Experts of a small language model: 320 GELU neurons an expert, a sigmoid router.
Below are experts of layer 4 (counted from 0) of a mixture-of-experts language model. Rows are named router (the router's row for the expert), up (a neuron's input weights, with its number) and show model dimensions 64-127. Each number is 500 + 50 x the weight over its row's rms, rounded and kept within 0 to 999. Numbers have three digits each.
After each expert's rows: a language model's description of what the expert responds to. This comes from a sample of Wikipedia text that the model never trained on.

# expert 19
router:530496526443506543467503435448466514503488405485594482538458523536495438479486493536543541552506452484566497508479497437531500491501548507497482544447528550499564551515499445533507524528481416
up0:463475530448547445445630486416451527583404536596481566512565421482510427487484473558520497475516606474489588515465582564446474507444536529554510448462513439505490512473511473479515607441516539
up1:372532494506365513433547533622423519475508454455564535502479473526524508523564449556506446529548555459426519498515389489477571371493513520558533485583557533508468500484438514625530589567428441
up2:562515519501500495545492469505488373476502437492447518511559491487481462448515464540578534555535379492480395514478541466499408555482526505525498544453408477484537544625313547469607452508525546
up3:463556512519487542481473537579420501463446440592549517574511532460523506498492334482565522568475441498521487557523475510499450503610482479465509452541514457560462404520519444488461437488466447
up4:486587448498502529499510511375476502461539531524561496427573486470558545496456440530500509403509460507458514517496513579482504536442502469545591509476537406457531430513454499613447542465412482
up5:458502561515530530442573518497603620635432574438566518479444632497454522498502452487579562491507566490622510548426549556477473493566588572444502538466389472538533431481463548461529518463553465
up6:476488432525471545520511579584594444536564630454531528607458528520439480488466541587399492473503515477527445512499580563490489532442471483466534475585506583561509466509516522460511533470521515
up7:497537443495360545509542399437454509502446416526524502521549518534515582441436449509595517446473518511497488567479486483518468423523522535528492444481448490431494508503466533522497544559522501
up8:554552476423486522485499459586514514567511486537536462437502552503542469434537449563549571498557453522526542587477424490526605473459561492508530662507584422454519416523515530541474531572431474
up9:507530552542524571535495528519511500386367449461450543456534526456477533557481569591388439452515544520457552549448488560488463514457429500520529545493362592573513510503485515441521530527475481
up10:399419449478515446468498548497503528456513481506538488452396558536525425526457467589526468545475510430446559482536521411556484444523477471505479583489487468510536512411447508522506530466481566
up11:443522473589544422489518494530470520563551523591477533462522502527473560459384413521452600556557478472586490502458512435504563533524445537524563529562411478463473439507488538458429516415528514
up12:509497503542691564512483531473445471510562556509509484483571479533463460526556507490460486462499509430581474474457465486510557552509447509511395498459520508535461558525512455378525453546579494
up13:593485507574505516549611514469443453452403577556373550460543491563551469591523539508497437414422577517494462491544412571398447608533506489537470470520515528421495522516544515486472550534587438
up14:506514509538537470486537501527549410465434507510544561517515535514515535479389452544518526494437460470560511436453474564635477414525473435495478507534518525441469429477469567464578432419563382
up15:523455467578449469490500527499615440526486585473488408468470441536480427502419541506496451532414474511521467594559453579520495438433457564450452470431493489436462488470552472489489433375559548
up16:553554513483494546458453457486520482490485490480566418561598489428449404484480395525420522533511528524529575466542443530548534479393515566466558444476556510517527516464497476475557593449401495
up17:350499521521482542599499454508463487513471443497496542584473566517553504502525566419558567581509436431527547449441496478416448586527593538497470543533458519489534444584469526557470458599488498
up18:505395571506541489481497412525488481499499463472515572535539472583457425479505476502439532414398457556494530489489440522435537425416492494506546445452449447496412599551534447573529524400541421
up19:619462458452519453563593480434498441438459515521516489563388461491561623526391473509493554560544508531549494535488493445572464578525418468450553487487437508543562560447481558489461465425476516
up20:550529422447435544473515479463584492529552496433473417509503494486361434486497514555495464421440486472550517511508496527439525555454420457539531544491471440464579533607405525525553474377448549
up21:500478528546504450517515458542571490513440470517465552554456530566510521536569481461527508475462430526494448518509562434527581530518562516464551562449525461499468509521475565504522546587556470
up22:508551529474550568549501481531489517582522505503597544479386500595490585469600489523477493540556505414548521506564571542493482464513420505511595493519439487457460573557594478499456536498420385
up23:471502465466487624527455460561564559469484501574497566533525605508465515533504534496502607467476522441532551457480444506553511534536512496485522477598396505518604471520541451553458430537426521
up24:491535518527474603513529392555494558506501522564556512509537520420541472508368372506537526562597531478470477452506400439505612652534518459540540487472379470464471487474529562445470398443510524
up25:480478495542441528428476496524527461492465535409513472512572512527535511528603436482581532418460496565388579518519477530413440525513541510550533511482537535521600543491528568609457455356417483
up26:477463512511505508548563520518597434604483429523486584486558548482564560462493416439478440507518438410483625514487531586495469437436456453452528581432471454498538495419497453537467524517492463
up27:507509505477537574518473525543508500486520549479504557524479503511476490576533523463457551550623556400416441537416488587510580427498466507573483452470438415465538518591556550553602436520522545
up28:602399451548561488488548533494520439442484508455474594550481583497479479467477524565585490454531585547556471498470464596460603406502561470419516482512400493578458457533564497494512491413500527
up29:436421556482482514461539488496540486522562466554498497516521526566515454441549501423507519453386493453442418528567406484541481499500503396477559514502475438469472483420550450450494516466556482
up30:573446538626496494516470374446483436492518495508592522358516525393546436458497466466470516483552525472517514452488439517504498489460554528524529487487576545529525585511569488517511469510540520
up31:429460458490480554484472478467492472426516484457464391558507484462516553469548486588539562476417488494572554490411470601523548516412474531475446493443509463531588478447552444548602531473522570
up32:597420524402428591543488488510552472470450463554526565483506500533554450483623533497610556455477550488416483516618460520436431484542651494557525524406452536485449564546531558484520545500466444
up33:476590543484519575447540530464401470449551489561486534497474534546535486453543478521546565585497516552471616430503511454534473552539538429500472470466585581497492583497555490540493453467502499
up34:486510485511492495401596458473559486485395468551518549442485521457480527539560442508576518579548545400504504480503553428452560431514388472474520468553426484542561467406525494497549542531534534
up35:449490540474462465560487521436570511540459532516581532605434512552502478504502522408401504458400513572559478473464469551569481516521560521474419422595457556493528516504535468488549536494540480
up36:575505535582439576526435428522488499539472472458561532534480420477441542496581525490509533501585429545544531547554462504496461549490631507537506438486519448531477405567560645548483567579478386
up37:617525526536477476476540513415528439518469437453585488513501518460554429436534501603532405490558547506485532495523430509570502502487426572462392618506529568571491546529506572403540505513472553
up38:497490449470581591509528556511541496533548542483606456440551485533433486558606519510470530534474504535472477505515512500475522485532482383501430600524623498570586571561516504549485467538442582
Single capital letters starting words, acronyms, or call signs, often at line or cell start, e.g. KCBS, UCA, ACA, EUMETSAT.

# expert 1
router:512440498505489519480548491441566498465436469491501508535505497574534521503459525428532499507518498446475474485507437407502527520480468493477371491470452567577553514478401499529497497556555545
up0:467496584521419522449609360510550503507374517497467547523491521536555438442408537436414480462570550503473521528541449513539470589541466495495487469510428483454459493553531468571536458584516500
up1:525510541530471519555643424472527493462463519457436490522548557507487453448470552510492518511478593485485518428481384467470581554450414528536409536344480527535403551512512443425534425428390529
up2:409548421489516514442494478555493507525479520569490520508510464537572525446471465509489488506566495495506545540594489474471470572541429490529534541559553497578501413487508597458472567573449561
up3:477472481489499503487587485552441460430536459471493509548518504475526573508444604471531458478547559551439499533466531454477474547508524605491488525522497549480535464575475463582493442565468572
up4:583523525492547523508468481482603503429526558467509517514488511569604459495492519456595493501405368457469549501465451460470424475498424469593454407479533494460509526497539518567453521505535545
up5:522472590501478457473510578449505499510411366514537501552478480480547544561501486508616397508551553506523434549404422480402588541476502522580435567444450496566528508463625543544488391506556533
up6:506489541443548613453477437390463506532431449567458447514478485457508439515461532559468436504559504463402421446569499462524498476407490446484514440536442526536511470531507534511546491451561438
up7:495528574478467453446428589456506544484460520432552473521478477543504568492501516457531502515488509444529530520472574433491509559517448440520516422516439528551452464496473483466449438479547517
up8:592500602458456495460447531493608458425548438499540474481507361471561520499587497479534469467453443487473522577496491522477422447517439475471499559523451508483524540547612502563404479383458522
up9:485491475544543488469515526487411545459449499538539488519525580446564463532466570457491482499496591529530515583520487483505484553434472495448470457499559480501490509545488492413471521481455537
up10:521420439506499493506485506446503547430461472524448554498529426523577416517489464508492481575432480542544455544537474489532428530529464558507426473507486496463543491529509493442517417499485486
up11:543573565573432529569444570455476521548467450448523518525531551463533570531464535497431548460573465560492517446479508530490503415579546559453428564509487440494510509475596515489576475511548537
up12:521444531477508531570504434439600534515522509458495462601546529477520484419568466464592518513491344535532553494575507476520528475449535520563542482558423494484475434479472460534391492457518567
up13:578575571569463549404534520507558485376554560535537441476494560497463421514539427634446459533412561488578562557535507443485471549586412487503483464551534478453462521415479487532421478579506414
up14:513510460545492442537594484523547493525557503517451440485500454568610484501475529492515507486510450523518407580487438560490428506495463520523580527516436560494560481546515499535495414478502437
up15:510422619487577509557505554483521445399426514486505585529456505460577550435545489483541455448462537488498501519550423455457546471493462515540492450560520419552476446607511496565537538425566566
up16:577474425526530510539522637519523511490554494486505501496469599496488459505535555470442452469537568494475471484511530498507491433471541537475477540523475565491517466495489488497512529545391519
up17:515423449515433490507555538500411552383507466537463453495509533485474464446401512480580525529556499446446497513445488519549426454420499441584517446545496413490505523521588430487413525571513459
up18:451500477552515528494504517456473524442497441514473640518349482478427508499450439486445509525499497531478471564493511511466517436499548432566517578458498426481534588528546552519524463435557580
up19:455425535458530572471562501481436493543508428436500524501532486510509529526477514494518566535465565414535564499526470424511494529504460447512504468535574477415568551542485413588545449578563468
up20:472506585443435582474605493512560493557486533497538497488518486466450448424478478464558508493518529458523482456543498505500539397499482425436567413490491469568505484476577524443509421470443498
up21:519456421498473399490489478444533610439471545491517534530437509545555479524557423584497475493552413445538546525514400401560467474474469491447390505525443479530530532518445449519580498462472584
up22:562492479457553564402566450466539427523596514514529447509476483533543475489499409448522510481537513518496531398536605553611543510403434482457525481518502429482472523525476583542462454497505616
up23:419536400549588465442498506549575569539528499496414476539528452457487534428539533374528480453558542522572538514508569494475546475519510494544445441499512536460527516559460538445552497467426526
up24:470399522526622513536584516519465581468480556437585488520559504488398527485456555477466582542498477577486456430501474427545451464494538468464382566551536500472588484450505420497517498534622466
up25:440447502379484595476471469427527445459497544578473451587619484479468455451567565446516457562476513467450543466567467497535433528448500473512352483458409462528471477541511575475498500512428531
up26:573441476410550535426485469548466553387554511487500458515453472499401438483479607491478583508581523523516425485442492515398570531473559441497515559460468492488554507528417562456496456454481448
up27:405499362543508409541542594458459475532444464446531441521483504436538596464507451463424490476494455508480470540587572449548626469466494485478530482573488458482515427548497512571543568502534515
up28:524451450480508463540456556452569483424512489462526497470410574519567508529464540455478396577500473462479569556432495505444526486591608486507431442522511441539467493517537535488486503573480520
up29:591490521408456505547455548513485478438519534522456502532482483538431539500469433523532490293521509526456529427506532387518527554495511478408484384558540471587513609518475439507534523533523450
up30:515519534526513556454482457519529562555493505443451473525481508551448507568433545419517584473544455457527461442414492479491528447542500530482439489426508587433552470431458548509470505470469485
up31:457538489534497459526546454450444494417533478455483467512488467548485452523491435497493532517532465502539457455538597519467427434461440532437513432495436554544581570504467509491493529547517507
up32:521435551519540538456499422478531469606549441497516529544525413516475503534421486462493506477458574531523484478455511540589443510496614493479557520470497499446533441521468426617458476481516513
up33:559404547493437488497539479463579434512442462423505494483484462580486465549486520464618533554533516528495368487501458480521471503463445477505469496538462526519459437580533536533547505495551581
up34:540376538577548477546461421555582536583462418593464500507561432549582541530424514501553569454508557493594469517489521468421566496489461491533427461417505564542508471450396490585568409494472537
up35:489551551452498477466445481418464524427549470497565481488444566526452457501576452543457488450492561494536568529431496620477502602574506416562526490522423498496486549530545535478425541533454474
up36:486487434458531517443560516409424462468497521541579476535554503465486543473488533495534429442594540597572440424517479500500487408508482457435423478581475444551466403593510485521427481539489497
up37:475463481497540452510440419470488435521549485554500555530561506429554516474537574409492490629489420486564414623470445430419510543415468481467542582465537561572571555556514542507395502579522418
up38:501530517465380531451447526457472436536522475539468456510477464488503429495520515502561537543485548522497555612452438455560524512525492513515537512516492487528491532474570560463504578506424400
Word pieces inside South, East and Southeast Asian personal and place names, plus Thai script bytes, e.g. Jang, Yiyun, Chitra, Zayed.

# expert 6
router:501407550430458571519497496423542473499466466515505550499550552564533452462465492513463551568571516485459562496514516393519589456483606442499455551506511521527506517460500452612459540443493518
up0:504377502513595482535527493470598528446402453401551578451470554559519457472602517529403532550517429406510570485540526487520467485457548596452485474534434485504538519477501551502516513510373478
up1:474500421615567479554555519476459418535569562427541523548512559493456496556431389463486453518441453525515524440521561504560540428544565471429479459671434575652496472520508447534523511523542512
up2:523512485561558615486557458460538445416572452581489492532479497451468632553473530470522432471437556521517543580531569561530492470559567451444536501423559513546474534512495537572451522431441538
up3:517567575515509406543508436547550503613461410556510478580544492461405543403471437514535562527558437471528493431537425469408548529441517448482508525468449519495486506611441471466475500571472457
up4:473500445525486571583512489540479461603507466446466574469539558551444445520509410542477449462514509488488491539433511422480415501549495482510568571467429455435510404429488549506464550534417493
up5:496429455549514612595472584432522509502473424489562566483447455499514422554495496607501522433507514494533456569550455513547460488440512437574587501514437433497500590534496585437630416493408558
up6:548449524509436480490488547483489445446469487426459407520519568524480484520515511442530513516499528469511523363508484515588408478407513440423481392458457523570538527483454582516570425460500495
up7:582528460481541505464460417429526513531474434425513523530449626455511494517387497578505559534544479422436482483599508637416429431525505452520492532483533538458463487530522529476482509538526399
up8:424518462495450504485476595405529507478413604409543488608522472466565487462531526478442492502479556443479560465498532486524531457409581354508598489518463527487561437543495431509467387463480550
up9:425549627493464486504437550553444425395374487500407457493571525508555524492437478509398499483512489509459484553538486503496435362530548551414518543523494492495535503463506504437506499533466537
up10:539459545515531577613524428459468575523506487576531459487657450509492488557437487512393543445530517509520582529517587403593443421433521568611535552515436486460500472502477425617502491494456500
up11:594465409511487513555441493538464558512467481535450472487376458532530468445555424426451481587518537571487477475478502439581534463612419452548562545453352433550492500497469414531489496581473595
up12:496489536555518498476472589467531566445569534559495493461587473513358479502480545542476492515548490501559528498511418458483461525447427507401522486424502460551554531589661473520484575394551525
up13:512513572589582539476516504402537463542487514500485543524513417499512479557417427609495464546562520422479544466504502488522486566479518441438509522541423447469524495466477367534504479513487452
up14:530473462498434539516473461531411511548413408495504476520559477464519441538540550532480585479401416478449526482469417509559444518462537433557536572525520529560463483535520476558488493496456445
up15:571551504468462523556416415518460437453481508511479501509531564426501545377506518519544539510484495525416538550578517447594555538526553525500556509534376469492500435476482559492504480471491544
up16:524581553494459486456469471411457509406536508461559473548480478366488457553445462478500537496555539426500539448628532473528493497466580460496534520591589462568401448494510500534514483423499536
up17:475509446562462536522447539490466452457471457489525574481463542528486543470512538502508528529577491553497518451549518456523545525495579430523501523387501472433452519475427521455383472579566515
up18:418492512607515535442528540427465430503487438440539499541462455574527521491437508504541348540433585596458445457546431423556546534447447506543526462578442525520549527502533449525573445555504528
up19:504465418523441504489479451443512479428488506468485499579537498524491434470496469651487477515467557467505536482525431418545497556480503512528473396459486432551555553427568489475493517467524509
up20:439433532543554562437510492553569397551552461502508560547501499586494476521605551504540507400523438446556554450510446436453442560526447558433481524515451470403534507522419424643471572481464515
up21:432486506452590600439479536525472546510439526534514580518522505592487508537514524421422472514529431477506456592476562547440529546502522487505474530475399597439425577584505497424512581558480547
up22:397410502525591496504450409499545501556500462428549527451503517537602511505461477439492482494470410517599488479575430396482465414513491404467485624488487424478515414474454540527554502562486540
up23:512441459487509479454408503406532500417594426555505512539483517526515449465516522475481516421398523499511524514518499458439469497473570451505553543477553425603460471493558498526488500518529590
up24:444579462501473608568563581472479428497607509482485562531592604480543554452581467542490536497481499479570524459476448480462503507506487509567456581485565593499493453403501602525486491496449463
up25:475591503524554563507511549467471534501520514475453486449515567468406506568562578610523447504506494540479396540470478429501435455609479497488534456519436445566487514456543549465506497581501459
up26:536474512578479451509521453394433550464567543531528507544498518535530459490370577489429462475486473485549467573537464463558508517444470546534443524512405459532501479476480567532451550537471458
up27:497470517483467535451389447556511526467506580571551473614503466450433543462481485567529594619519500493487446459492449374476509468521452469460478480513583548520485517517575537508493580470444450
up28:524475502517501533554483500389501580548489433451492514504586571451476592459450442576480494530465476463445524461528525400489472463614564462639503434516539430536454539474518492494460478509507471
up29:572462455506516489545483455532500527626495377497446454584498513562493523460442427623575563509560574433408549417446468501429477473473519584525489495524490432510553500552470527456493499583556581
up30:446505571538476538519539518479508523517393455534531601575496468534592485565587419570488571484519475492488467505503546489446574429441524488518528574469449532432474455485547546519493504540493491
up31:481502506517430539479525447419533521532567493440506453477600513588448438525489414500553568410442560588489500559475476538507550479513502413492605602470508445573398457513470502613481522552601559
up32:539441555585515521530505530563498634516379454516417625461516604469448506601517456429399577455518426543459506422536487464465506472548598509432451589526495612445546547533527442536520428559506462
up33:539494453572520534528529503478449458508554504471443553496508538411485599487494478458464482564409536432528513495430527490555392515500487452514531499485524504530508442446487424539460455572669449
up34:548431370408462539555464489548537398444518552523594462395509535611478508573533577503511529557614403496513468451523531462495543381412589493475607479450413472456568532494516477476513493503474526
up35:508506553498549531463516528491448593477516440579509393492529553494422579551519512516511490517504436488475485430502495414549502507568445486475488539435506530536514528515564585531466444549512632
up36:452509588479407535572592514505495487483561458475468518513498439499517492509469454565443492476479548530586466461489424469541473598531571427412421554541499521459542522524491508540562501510523471
up37:590445573459465525476490550508515449473496469491463501524481522441548450498450489534535575492462553488526516494440503527520474506525547523554564535474485491551513496416494533542514422396525407
up38:579529449557512488522596587486589574508578483487470441575474503451520465486468512542521498470418571506391422481494514529578477463481522477536452501438533484487472509539514518456386543461465549
Nationality and occupation words in short biographies and list entries after a or (born …), e.g. American, British, footballer, politician, Country:.

# expert 21
router:549437524452537507421555471428464501572459512465599463516485555571478494436514485467496596411507426477557516518505496453478503508488557494516526516412529566478556587487381489509532649524561447
up0:501522503621405502491426482494491526440468553492484557497565427485569481437426481494592479462459438496533512496458565501544505484611511552535453591520466514499512496517528515477552511462522454
up1:578382391471521497494493441474524525444528502507562467616562537519524523495510510463515439448564468475644514494593417477419430464535485548515549509479430492547398472570544500582535488550497535
up2:416449479620554479497438409425453474477444517493612537566556513448458415574491541627509476529534497532485540516509396486474456470480597476425564495447523459485512524466504566446487545484470429
up3:456527546510573578466497532531376472487477480510444591547490482513439448525428505530494435547572475515504500493475557527413540564531455515506526525481524541557497518429523474429454555473524522
up4:567515524455531500535516475441562551340490486475520470518556471477601583444403420495562543536524603490396496540588512511562536553537552491457540442551607571494491531538466653554467430474483467
up5:452519479465537511492479435508507522394451490515417459527481537483546521455429431469529465547437395490524466515490548443518574425461508422596498516477430406564452452551394516456515383546514501
up6:526514463549471499511530473526582453571466414480476481444519532475490561450481477492501548472474488487580452485519477554492533553493592453503538508575490518511516527568590430572507464600547489
up7:522519489565622567533540512502501576529466556561492555520551491495416529508514543530470491431508548522539548472409484485584497506524545517513454520425505528451500443575498430510504505536467524
up8:438473494481511436514492545484557481589531454542517476609438505495609394518451559504531504542522482532530559456460391533562502521519583487489419449399546481497545499473508544540571536444548477
up9:501489460475483487497544465566499454487494442572548424461500499472515507575443564486599497458558466484531579479543462541586369543478548487532459459537579498516560507410549421568561530502520404
up10:544468477582449495510433497519523429461461543540485443449495453566471494451633486464505605553410461528494558458511503409581463528499544529681509427506485554417475531575531456502454495474484534
up11:474555420506575585507390558522532535583458495525485505520468488479525508462542471495487485499593473515630514524543478458527476517526608511579555462495533417585533516427558575509497413514432564
up12:563442481440498517571484530311496570514411446499617480485509511524477541477430499485417471453416463463413491573461541394406502489506609527399504528525507487450452450523535550483606510544525475
up13:521469456556468553385495491489494383661564532496457464533520550570470558516557582476480491473466586458538652558497534500446473498439475528546560482555489471503524489507487436519593522462552564
up14:465447551548457605503490486532515581399509488465454406524467545548522591525431438459531477553561439496523487537548459377465420512536484467533506498536504432363476500484561580478443516429520583
up15:507447556598541547493446584427396483416559487519572690484558501492480488509545481561414523485459529475505507522491556459495539520593418498463578546511562466478518546455553437565498515550494482
up16:525502428601524434548450580564629525543481564543482539461500547493513540420598438480370587524566464526546515510542567459484562484603544458468511507474481475516562492510494526554483466578460462
up17:523522509479491482415566599480514485499435489476555514517551530531499553568529494474542558545505507512491563510464441447566472445456553453519484512552482479534431487484566524547519490499462520
up18:433562571497512526601509494358454469453482441524489528578513512488469548421388536452548544450412562519470560512466363422460510429433523455450511459530595440623538453491573504581449451481513574
up19:539524553513454616561427518561535491455539427556535448472464563480447530519464544497502506503537537477548520388528565390512519563537449574553447451529529476479525501485478581555445432446535494
up20:432603510446429566466454525508524437591479456481512451564399466551549555451401503602471507430385459469461525572461527511461607542439475475513508482523430495580475537505501457441487491495545519
up21:523517537501490559580496456534499480472537485412454581463497442563545529538513515542573462493451440561554512396480524407502550557520466446552517592495449450471489424485545552463481513479588553
up22:459440526490475419503573455517532596522478508443504488507459526471521443526438534557490514484513499436495519587522458487511482349370428497443483531517430463482547517518472419461536398504531508
up23:544431532503549539486478589449589444569433498541408444403523342476502570519507432320559481472488504530528456480523530521460462484576532561510434502469517462478548486512484560478430545566448454
up24:501532549468431488582641499441489509589512491469445556446473480495452475458519610486504478443534500468442526502395375444596507425553513599438443439505491571477536565513521557494570574524436530
up25:530479486529506531595529476526506477554568532414472536416488596553680514486455515473450495456518498525493453445471447552465600525432555452522536503530489536542500568564458527500552488514497442
up26:504437561623618470508505499452573557486429481437440510456545506483504513601565571509506444453430483410519513488436502540521488601446499494374449450450511541570582426516425494545432465566540505
up27:469504588493576585528457472457502521558455442585484486462451491454545466404408452566525427433505478465530469481445497512439472474534428569518495571542546555458517483525479585550474658546434464
up28:473470527464486538467477454479446465515543538340576509594522564511485521592478528455484452417509446501490572484607410517617515538448525499580563469510549497399481580502555465521520481478513569
up29:476578441469604513546530476484530477619505543529563487554443544502466514494481594460444526409587528577523395485513550460513501464517586511418541466474559540564523570493523534498497522531539495
up30:485403415531456544545526526516607442610509555564525491453468481515467483480472480513492464508526453523550628540507413462469458471488516437467554514475498500535605517556589520543474435509543530
up31:559563553500585541533499507513445471487545536571477498498550464478505516486571506498547470565411374448404505479547543496492611450454518526532553496429499525522469479498566451478539466556458414
up32:562482567474519610537518516451512502533493404424564449454488540492587463423529506459498573522447519538522481492450519464490527421593514497529548435527475521494439530498497510523462459433506544
up33:576455493472409446456447503404586503525495520454623535655537516519600518494434380490441475480525509521529482566478507391493587523502456486437473521508430505475514526516562397534552494528509515
up34:378481467443542537454509510467446557449446532396486472535531564429556501490540540492557511503530404424494430544398514551427579492518492497423635515449501530591461416488462466557485474453465497
up35:558544448506527518556513491488480470489477454494498447464507445487573468364561566569532521489684426468545475505502543506523490541479546547398542587475523473510446516573506501474463486580445504
up36:468505535478393404535558387455509505428453488464454400465569494465536539485534457410476577449433526497498452544526493435581494374495510465523431559489413452583546546476591450551461521433568474
up37:549518529450420485509503414556417591576437477495489575505476470557568473402559573555502526549542454487553452594561478535603580437501513510474516690463541561473476534452513509470429380456568554
up38:555540509523566512490530499509527556378461456506504458539484557474586503514615409492489540501530557504563591590490443420563503572473576455423485536576516466472514553465340548443470487532530569
First names of people, especially common English ones such as John, George, William, plus pieces of rarer personal names and surnames.

# expert 12
router:505452590593447503494577464507480496560457459496560517450460511541503524456539453451525510558479441484442474465507400454509536431466456521408468570409415575499542520514457474503475556540563499
up0:527560473468538533494433475492530583531541476463459494474496487522437585424597524505555485544504443386563523443533577576430560502597529519492502567478438417448489584480505502420448570532499416
up1:461440515466466427489483571561468535614489502555437456397469485484540452487581519471491609552485464478555496548498531538448518574400538631495526462455468376433458528510454407501476565497496512
up2:515618384514508570521462475497521494547482491452509472496595555493471552480419514442530468492427513460506502484467484503398534434521501511521550506457553499572457486493587506553539516550455529
up3:462504513518511454485482518447541499505493460532532582552580506632596540604629550567470496412500591465549422490469456520565547547522459449524499530398495495557519513498572586479508550411530394
up4:530577618529548535505501459522435530592470474515593519491513523502560631562390443535505527530590521494536475535438500497523593484507509551450476535454543443550457444562581470441546463481470530
up5:569521592553416494434595529514507510630591450597488512467500541582503515623583491483386601463422407432449563557512495542436503478441494522492440489619473490489571466572478495445627522406460418
up6:573553465606542561500522313486524420419481458492519580509455514455496518549445580490490480482461522522465524517531550468504480537481484491533491475449526532476503422502489481497547530449545484
up7:512573486528526573485574515494519511384406447395497423597429660480520442537457476498482609470446533418552502495439440537521349491467493522499557436521420544487454518532480495518497556461564540
up8:497411572509493452496525441465576501561499507525464532458459419531477409517581497600515503548526548493536530562461485506447539538555560508517482499425512428515462466519469542451546521551463472
up9:434432394534405489523468523497419430495457459521577507545497521504526550442554487420548491477492496510610550415546441519461446507554412488479518622417447539513515498464589497430515548526473491
up10:478460505484580568545509480524443367474501532462539420515461442485458519445574448483512544511484479439512557468449523468496528462425497468562517536416461524436513433509409504517515529489459483
up11:412514601436535530584567595496503490575634468554508526518526529415539559495463506470510478334460572521498576473522490442393569499480506448453591412452383538538521588544480479463549440471489478
up12:527444540578474500416524421516583467507526506445488557488512495516395527445472441480590421527471440548474516527561525476491519523453426459446600516422507517516521536446467514506454499460528492
up13:525502484446526535509437474451477445524432442526527486459478503536501521488555465459501448577505500578563539544506488515453459584478437441415505489493525454450433373407550462554535507449562516
up14:407439515437489550459445488528514486522378448521525566508555589557470491424436534462453485476554432514552501485544446505531584508509501548590478449422491534425411512473522586505531485596505448
up15:524442566478481550441523459536593521505435366505482581534633522526456495426544485430484496596489576530621477521412577386436500476508515559536462442549397500502376537416581493474515552508530499
up16:483487489621461583522566494497496614423458472431393501512517414545544505448540407482536564446493444450342429441521464478584504520471548481464514543535453464586587593504584515575430556447541464
up17:491468492537538534548532456502521548517552556575632523534428511523476469492475535472499455397536501474425477534530433541413514487459528466505513419502446529561511524564485468505572533455492515
up18:495529528565527545526532451496541506507425453548470532489440553515523556582499442445474500490513424473451531450557497512526537438522551499423526485553451426438500423568483495511563520476540454
up19:507534488506475574480418542475503380562600407403505465510564481454588494510468565583577568469498452548551444425480566438561512545556578469490438464579558501489542515543584509489451537419576537
up20:534550482532440624531570556500500536531575466497503480516523432391430431555518431451543546495553555467519499453453521464500443506530568551537518484532564455489565486502519466503464647531517497
up21:527358537437468473537525540478559395553545486476554496455543526423509499416505533525538516454518584625466451403541432481573555385538488513456461495443554463453470426509533529591514465538415496
up22:534522506388540450466467521574539469502498478569521607508558400550569462463490590436506526561466496531517449369473507492514507484406539555524405511567477489379511501440486445558470412515555517
up23:533551525644452566539407466494555503520521545504510473509487563515506493501584358448518559461550507442634518425457493521523527499537534454622474491466552548449477525414525426487377516486524518
up24:476427496500508491449590487587464513480577528523543463460527532472462398465533545484518557469513423515559530385528521478546531409487462461544413468513494481435425484418497470562517485421519465
up25:366560508530516575473508479494525539505516566452559575513564518442439461436474512583479492508553425536455422467554550551426638443538589528438416506539440414432522547533460605512459490531501520
up26:415450505459419606534597483610532510554551448522554554427435564474512436494495475480521540503490497480499535509484407496457452490560592548529510555579530574491579411523599415475449482489512580
up27:545491548588641538509570524418519455564445493609437436492449528545436598510418495519448448469480517451498548589516467495320454509482513434523563494446464564455543520427422537532483483467562449
up28:462450507548608459564623433463539512490524485508474508484475542471484456443469467452572497524424578546606442375507519443486555491462545524489550511490439466427474516474492443504515504518464512
up29:406535572569532481486508494467495477592520572526491434541558521517433464467493488541590533525512513475473506392564597454557539541598500447472463402486550582470479500432445539534579504564566487
up30:519554509430501525421576519614497460578505530443435433589573486470593503566390644433484511515489566519433493488491486529490595402511523441521452408474612472541519458478533515476441479521488517
up31:431407480502603486423527555440477527536488492456484571507365533537462468603525344461502528524465443496381434524559505487595557441478460457534566417462483452471468508493455395533469485485540446
up32:453437481505553498433489458421468472546442554548546527453492470554456499525510482520572511445540465511556521592480489451529524550536491455539431517595481507460506576585581515499509497510428480
up33:479517482453470521615503544504461595537458430496440563520498540476557660489537445547464563407512577357432519329560474449588529486562505473511510484399520506425458449501641488618480440499492506
up34:524530530500433590480513515573449456458540480479507569540547467552506513492520554489477562446504461558456574477486460568528502547529479460577515507420541533543554513501427417630522444488503507
up35:517388542594495531500554531403467466636527483466519571483411496507473518486503460509574534506393499435485519477545483451431473503503482541482551499542467528500494474573508561491433457520568355
up36:504587484476519552504533542546519479497506482514488453417516573506505453495529535502491525502442535524569517515438529447551535500472474543515472561535593497488487579467514415476491462488572485
up37:526493494493580404590547455481463434493559526531475494508507454566485448456438615440548493421580443514532525559497477503484478529376518583578497457519517548525574425482536378544593417609602479
up38:494528555491421499602561462439561435516424498417580502623488536553441517468481470545525485444538369530589493527457480528456451470511493496480443442598473483451504452515479426538450540516486500
was/is right after a pronoun subject, on before dates, compass words North or South, and table pipes or infobox field labels.